Below are experts of layer 6 (counted from 0) of a mixture-of-experts language model. Rows are named router (the router's row for the expert) and show model dimensions 192-255. Each number is 500 + 50 x the weight over its row's rms, rounded and kept within 0 to 999. Numbers have three digits each.
After each expert's rows: a language model's description of what the expert responds to; "comes before" lists some tokens at least twice as common just after its tokens as in all text. This comes from a sample of Wikipedia text that the model never trained on. Tokens count by the router's weight.

# expert 44
router:519437479468498543529438544452528510567432485419497537436475510544410468474501440517418547462491456485512488435523541483567433448518532544533490591548444492549434596423536482525502517516448500
It responds to: Closing parentheses and headings. Closing parentheses after Latin species names before "is a species", heading equals signs, and taxonomic endings like ensis, idae, atus.
comes before: "\n", " is", " (", " was", " a", " ="

# expert 63
router:542478460459582508595498425428445426455459556578515488460618473496569446535545427527453448419536539622542525504405475416511468480444475472568492552475502475528467576492526466482456550533547510
It responds to: Table header cells. Column headers and cells in sports, election and results tables, e.g. Votes, Apps, Pts, Set 3, UTC, Innings pitched.
comes before: " |", ";", "|---|---|---|---|", "+", "/", " ·"

# expert 46
router:461490488463580497441454555475414491430513471487471561460477428473491568386488452480634468409486546521565486430505479621495406494522506515483484470498479525512409600453572521596575577470538395
It responds to: Table cell numbers. Numbers and leading spaces starting cells in pipe tables of results, statistics, times and populations, plus cell words like Nominated, Won.
comes before: " |", "1", "2", "3", "4", ":"

# expert 38
router:488483554500587452497487464535551527604533528531513556533510520470414502465428486506510522458501607495594503459464540446522508448484613423443571578434530508474522364409512464527438404433571445
It responds to: Hyphens, possessives, prefixes. Hyphens inside compounds, possessive apostrophes before s, possessive pronouns, and negating prefixes such as un, dis, non, mis.
comes before: "s", "t", "up", "time", "based", "year"

# expert 60
router:518506538423423486559511549455586526502485558483553505457509481513553507539450475544471549465539419469599510500539499545502443500636493561469378492464474534533437486560526557478478484532447449
It responds to: List and table fillers. Tokens in dense lists and tables: taxonomic name pieces, platform and release region codes like NA, commas between years, pipe cells.
comes before: " ", ";", " —;", " —", " Yes", "/"

# expert 45
router:578515479437527467437386490489466472445541416469469415475433449496476491497505376532474568477537504539476570418581547479554512536508516523542469483523534489470412490428506550515414493503518466
It responds to: Place and body name ends. Final words of geographic, institutional or legislative names, e.g. Province, Assembly, Representatives, Saskatchewan, often in location lists and infobox-like lines.
comes before: "\n", " |", "1", "2", " =", " ("

# expert 13
router:484468546540477500489481484439430558518525471468416534461538546387505501538531534530476485491494565520522572439523525443525542450401474576463574548524535405534542559491552527501454592648554416
It responds to: Line breaks in lists. Line breaks ending list items, table rows, headings and "may refer to:" lines in disambiguation pages, discographies and lists.
comes before: "-", "\n", "|", "==", "===", "The"

# expert 27
router:593517505484473468434550491564456547494564503501477456366527373468437453546385453487555506492491518576463525508485605440524496368576543510472472464512531458542514530503555576449565464526476527
It responds to: Abbreviation punctuation and symbols. Periods, spaces and symbols inside abbreviations, initials and codes, e.g. B.J., Ph.D., R&B, i.e., subscript markers, spaces before years.
comes before: "1", "S", "2", "a", "A", "D"

# expert 55
router:617448525484464549563415450562473546578340505404494463453488372621435472470435515550460526537431520509417573538589550454516580525493507441588455492484507533515551519463484562494509561482424515
It responds to: Personal given names. Given names and name pieces in biographies and family lines, e.g. "son of Christopher", Charles, William, Edward, Mauro.
comes before: " (", ",", "'", " was", " =", " de"

# expert 30
router:549516445438531469530559438593526468471612602419483532552495500530566479401530504501542486549487458421494511503500503580386511501499509443512543457544514570537456438506468520513483528459495601
It responds to: Infobox field labels. Field names at the start of bulleted infobox lines before a colon, such as Born, Website, Species, Manufacturer, Artist.
comes before: ":", " by", " information", "=", "):", " name"

# expert 22
router:531476500509495526483363471525472478491449519503519650486527416512505553602469487408511444540428434495444413496469427460470499456528534493582503472431523550487470517520455500533522534460433346
It responds to: Sports score details. Digits, spaces and country codes in sports match reports and results, like goal minutes (82', 40') and codes such as NED, TUR.
comes before: "',", "2", "–", "1", "3", "0"

# expert 61
router:447467441446471478545534403490482445519541623493453537510501541476548593526602586521510477542406447522515508483532406486514547500455523422455458544599590493445467539552504440510393647531569489
It responds to: Digits in statistics. Digits in sports stats, scores, counts, reference numbers and table figures, e.g. averaged 29.3 points, 223 appearances, spelled numbers.
comes before: "0", "–", ".", "5", ",", "4"

# expert 32
router:525458504396555428579536473545493526428528527486493469487535440586467576488482534583644528469450484486537499444532560500454497490558506493498486538511393406479492584585578447455552558543563403
It responds to: Table cell spaces. The space starting a numeric cell after a pipe or semicolon in sports statistics tables, plus codes like CLT, MAR, Pts.
comes before: " |", "1", "0", "2", "3", "4"

# expert 12
router:626566521473417515504550431406389470437508514458502467381498519514599438465505515621509538463520529606495504477498547518552457609514486556553418538494414572503492524392569511479461469511488481
It responds to: Table headers and cells. Pipe separators, semicolons and header words inside results tables and election boxes, such as Votes, Candidate, Title, Party.
comes before: " |", "\n", " ", ";", " —;", " —"

# expert 39
router:474514614548577465537574403502453516418508542440534534462501344447552487529507495495451475438495404553487499437392549575503421516553442495538494517510568459478453513506605459468460557508518459
It responds to: Non-Latin byte pieces. Raw bytes of Thai, Chinese, Cyrillic and Greek scripts, coordinate separators after W /, and glosses like translated quotes after foreign text.
comes before: "1", "2", "3", "4", "5", "_{"

# expert 43
router:483532564412597552510526618515491512509463492439566478483497432497400572530487525508603493486568456495484573555549501503465426518518517554515432470440534453509476558476476472489568524462538531
It responds to: Place names. Cities, regions and place-name parts in locations and institution names, e.g. London, York, Melbourne, Cologne, Street, Museum, -ville.
comes before: ",", ".", " and", " in", " (", " City"

# expert 26
router:485511548485489444429516558438477516464502445483525506541539429465524582438473478473616514524428500546543455514466492573511547496441492501536487532513526553565457453544489494447532590525543459
It responds to: Date and year digits. Year digits right after a month or day, mostly the 0 or 2 of 20xx, plus late, early, held, semi.
comes before: "0", "1", "2", "9", "–", "8"

# expert 5
router:480524499440462497421467548499477511441574472581515503461477519470433553540436447454614490385577478445524603475519526540485470468482515513479496503442518449537490422557503426503499494627545551
It responds to: Passive participles and nouns. Past participles after was/is and head nouns after the in encyclopedic prose, e.g. released, located, north, built.
comes before: " of", " in", " by", " on", ".", " to"

# expert 53
router:447500578512462560433524525526486454447524492525446528502467455461545520500567498490493415545515449439595463441515451365535460490556471541398490543514541582458480468474534423482487523453516535
It responds to: Dates, ages, measurements. Tokens in dates, ages and measurements: age in "at the age of", month names, ordinal suffixes, units like m, ft.
comes before: " ", " of", " century", "9", "age", "8"

# expert 35
router:453583451502440456574488408431512425464542569476457537489479543510538396569517457492477506464538571669470474417478529499588448569529477462552654525492562482496547579550514559460542529561466518
It responds to: Table and heading breaks. Line breaks ending table rows or before section headings, plus table header words like Candidate, Pos, Swing, hold.
comes before: "|", " |", "\n", "===", "==", "===="

# expert 1
router:490489448506531587508487483540542443434503503503484524418445607452491512535480571569471481462446483457483511436420501498570470522419587515503640519537457462547467536632550490515527569520504507
It responds to: Copulas and linking words. Mid-sentence linking verbs and function words after a subject, mainly as, is, was, be, with, of, e.g. "can be used", "rounded as if".
comes before: " a", " the", " well", " an", " part", " used"

# expert 4
router:534508458591584552476432524548407478451431518514572457464557469498491569521512645456572593565519525470471543491443581503600446435441421411537528616489462520521509528439424471483502571454512500
It responds to: Discourse nouns, connectives. Sentence adverbs like However, Meanwhile, Additionally, and common nouns after the/his, such as time, season, father, sources, historian, authorities.
comes before: ",", " of", ".", " was", " were", " and"

# expert 36
router:407534511487527558525446458441474567484512556468509545495455638553506477476499517508416476420440462446528482557544484498416453584503530491444459454534486527512486517534580486532490413585455542
It responds to: Prepositions after nouns. Prepositions linking a noun, verb or direction to a following phrase, such as of, for, at, between, near, than.
comes before: " the", " a", " his", " its", " their", " this"

# expert 28
router:444519482588452537516628509466505482564456516426500543503519563571515428441620479483468570497513487469548602496533539495507517417572488522503471539571501450513555516426441423539518469446531503
It responds to: Infobox and table formatting. Punctuation and structure in infoboxes and tables: semicolons, closing parentheses, pipes, |---| dividers, units like km and mi, taxonomy labels like Phylum.
comes before: "\n", " (", " /", ")", "^{", ":"

# expert 31
router:550538552473416553463419475430452557524463469531532512528586310511519513548416486530523599424447487421536529496497554519523456503506513551548402499488506502491481504478467557422423481486440437
It responds to: Odd name fragments. Word pieces and letters closing acronyms, foreign names, codes or institution names, such as RFA, SHODAN, Proton-M, Mobb Deep.
comes before: ")", ",", ".", " (", " is", "'"

# expert 59
router:449505447465490409428411628513490477469514443461430434503486594481534504459475446475514484413527480521583489469421433541439423495438485505473517570485477468554465501473493420562523549414492510
It responds to: Place-name commas. Commas between a place and its larger region (Doha, Qatar; Auckland, New Zealand), plus region words like United, Greater, eastern.
comes before: " ", " States", " United", " New", " California", " where"

# expert 17
router:509540548457488375450429427483526434503548564575506457486509482446463521463536516483408495478441442427638460488481489512471440511507471474516494645512508503490424635453547441474499494518484443
It responds to: Sentence-initial pronouns, line ends. Subject pronouns starting a new sentence (He, It, They, This) and line breaks closing a paragraph before headings.
comes before: "\n", " was", " is", " also", " has", " had"

# expert 7
router:508600440376515462539479539446503379447405587456583448483398486475554483450489497539482619488493529529473411454546440394499481519459652446485523550463511466528444427486541460488481380535499493
It responds to: Sentence and heading ends. Sentence-final periods before a new sentence or paragraph, plus closing == and === heading markers and clause openers like although, where.
comes before: "\n", " The", " In", " He", " It", " This"

# expert 50
router:482501465475579514458508396446434447442420475515420602500516489502462585535528583461483530568601517434517617492470496496457523462416488440524593572496557410484487423527422406488428566511403528
It responds to: Quantities and units. Units, percent signs and closing parentheses right after numbers in demographic or statistical text, such as million, percent, miles, households.
comes before: ".", " and", "0", " of", " in", "%"

# expert 29
router:484498526547506521484563550605527510523364440425597481519492450570449521469506453611474522639506495584441603489528501436481553497581529476476476457471509515573507519493403460483562503445512494
It responds to: Foreign name endings. Word-final pieces of Slavic, Turkish and other non-English names and places, e.g. -ova, -ić, -ski, -ac.
comes before: " |", " (", ",", "i", "ov", ";"

# expert 56
router:526509534451506432515485519429530319503508446562479578506496379496545548552560500459578526535483486557523545421470577490518440483413555510569526561533545464519435463473459444485509474465525461
It responds to: Parenthesis after numbers. Opening parentheses and en dashes right after numbers in sports records, tables and scores, as in "11 (59–41", "3–0", "(°F)".
comes before: "1", "2", "0", "3", "5", "4"

# expert 20
router:456596482504502431519495520493438501511565430455392491496478379453493433521471483507518486536466488566496527504597512510513464497548477501464375452491482478459498586482477518536564548488489488
It responds to: Inner digits of numbers. Middle and final digits inside long numbers, IDs, coordinates, registrations and dates, such as 46524, 1964, 20°0′.
comes before: "0", "°", "3", "6", "7", "%"

# expert 58
router:557519533494465453462589445504510528514429539402442565472420514531487471515492534519496509613493557529486538443466508444467529586562455433463506534553506493504465605529486448440514502497446545
It responds to: Decimals, degrees, percentages. Decimal points and the symbols degree, minute and second in coordinates, election vote percentages and measurements, such as 93.8 and 72°50′.
comes before: "3", "5", "4", "0", "6", "7"

# expert 6
router:519557516472535453493501554489450425530472512477561439493553705483479552519466530539398492437486524454558466516489484500543477520477538499576552498570501507566477435415534523521501468506514413
It responds to: Clause-separating commas. Commas ending an introductory phrase or separating clauses and list items, e.g. after a date or a subject, plus although and while.
comes before: " and", " which", " but", " the", " he", " who"

# expert 0
router:509478468505584530539478490459547546442563473540442393504585597514574549524418542451546557552515530422501494510561539541436554547510501488485585526538577401519544395484411568510488572498501499
It responds to: Topic nouns and adjectives. Abstract domain adjectives and nouns in policy or institutional prose, such as economic, social, public, health, treatment, migration.
comes before: " of", " and", ",", ".", " in", " system"

# expert 19
router:617498546512562563464454493578487462447567513478489507414515483477415492629509483543532512500459599397548464606515544426475461491423416472550507528544508449519529480515564554464471544588533448
It responds to: Verb objects and particles. Object pronouns and particles right after verbs, such as giving him, lay out, lining up, also due, able, and predicate nouns.
comes before: " to", ".", " in", " of", " and", " for"

# expert 47
router:545489523476557545487578492529420530460478520504497430486470485548530592440504644539644567522560488455453486457526445441484483459379455398486553491539535490482435423442484499506490560465524576
It responds to: Abstract common nouns. Abstract nouns after the, a or his in general prose, e.g. attention, standards, regard, order, means, amounts.
comes before: ".", " of", ",", " and", " in", " to"

# expert 41
router:570528517466545545380561602513489534540557482564562414531579467431452539516489530481491503518567582498521532456611487506493515456614549464503444480482530458510472436490379541487612506489454564
It responds to: Names of organizations, awards. Capitalized nouns inside names of awards, societies, institutes and titles, e.g. Women, Society, Awards, Institute, Spirit.
comes before: " of", "'", " (", "\"", " in", " Award"

# expert 42
router:552532505496559588628544430525551502450505464520495546435490569486503493445413468502599451465531560440551476528496477502513426505448534504438517472458531598519557535619578522540583392569558468
It responds to: Main verbs and auxiliaries. Past-tense main verbs and the auxiliaries had, has and have after a subject in biographical prose, such as wrote, authored, received, won.
comes before: " the", " a", " that", " been", " to", " his"

# expert 25
router:457507503440571522441429527443500582505582433422480585472568430460440564494476518571567436446414488556555536476541500548475485451476545546460464457552472587433550472486503623541544530559509515
It responds to: Digits in ordinals and labels. Single digits inside years, ordinals, table cells, route numbers and scores, plus spelled numbers like ten, five, twelve.
comes before: "0", "th", "9", "8", "5", "7"

# expert 34
router:532525454484585453492422479513476451489440452487559514388412691460534509481467533575348548509386542423480518496398495472561458568512581526633604429494466589562418579638515477478480532455510478
It responds to: Auxiliaries and relative pronouns. Forms of be (was, is, were, been) plus would, became, and relative pronouns who, which, whom, in narrative sentences.
comes before: " a", " the", " be", " not", " also", " was"

# expert 51
router:379518500572446464571520347462552445434572518480516469501436448492430456510560521594570556530473472451548504502623544536484534594479603547529446521425608475438544508534496489543454476541546493
It responds to: Year digits and word pieces. Digit 2 beginning years or numbers after dashes or spaces, e.g. 2014, 25, and inner word pieces like rec-o-illess, rec-ru-iter.
comes before: "0", "5", "4", "6", "3", "ing"

# expert 62
router:539534566555472527453514400538516518519475401437396491424522369548419523502448464448527515537481457566491526424466544563520534513493446480506442509513448477515569482447528492542530596500486522
It responds to: Birth and death years. Digits of birth and death years in biography openings and name lists, plus born and died, as in "(1881–1961".
comes before: "9", "8", "6", "7", "1", "5"

# expert 10
router:517508415451561587463486512576465500516508407518499493440586556501518500488465498503508537442545591499474526456522565477568554522484502494485510530462451485481637437468506362564536548473555524
It responds to: Occupation nouns. Occupation and role nouns in biography openings after a nationality adjective, such as politician, footballer, lawyer, administrator, hockey player.
comes before: " of", " in", " and", ",", ".", " for"

# expert 23
router:406531498465495516441451480479481551456560443570482484450495492467533527651469484519629495597660528431528546510516563512464432466490492469587467609530509478411536477566467573501526517551517476
It responds to: Military units, ordinals. Military unit words after ordinal numbers (Regiment, Infantry, Brigade), ordinal suffixes like th and nd, dashes in scores, year digits.
comes before: " ", "1", ")", "3", "4", " Regiment"

# expert 3
router:515498530496426496546492493497477551558544482543446593504502615419354547448534489475452462456449471514569439575443639490581519408518452514474649393485459516458557567363446515542492583516453580
It responds to: Paragraph and section breaks. Line breaks between paragraphs or after headings, plus first words of sections like See also, Biography, He, She, and opening quotes.
comes before: "==", "The", "In", "===", "\n", "On"

# expert 24
router:499452463500514625495518471499442522391533496437456528444524475566426473513527494527535534521622556418421466500487455523491541516474545558519393602506458462530543375478472478490464614455487527
It responds to: Physical description words. Adjectives and nouns describing material, shape or colour of buildings and objects, such as stone, brick, white, square, rectangular.
comes before: ",", " and", " of", " with", " in", " by"

# expert 11
router:465501515522481519453489482485501557430526590507463529489562523508482525472476437434635476511530499552477383509453529517510559518522555487479411555552459475456503614593507564487514611507434400
It responds to: Table numeric cells. Digits, spaces and separators inside numeric table cells, mostly sports standings and results, e.g. 1, 46, 116.2.
comes before: " |", " ", "0", "1", "3", "5"

# expert 14
router:500461482547385466490541570482462473538502566485435564546440531498527474407576558473453516470381417535544492617450422528434499488447506480509535457589505496520523450526480468451443403491568470
It responds to: List and table markers. Line-initial hyphen bullets and pipe separators in infoboxes and tables, as in "- Country:", "| Athlete |", and field names like Binomial.
comes before: " ", " •", " Country", " Coordinates", " Born", " Total"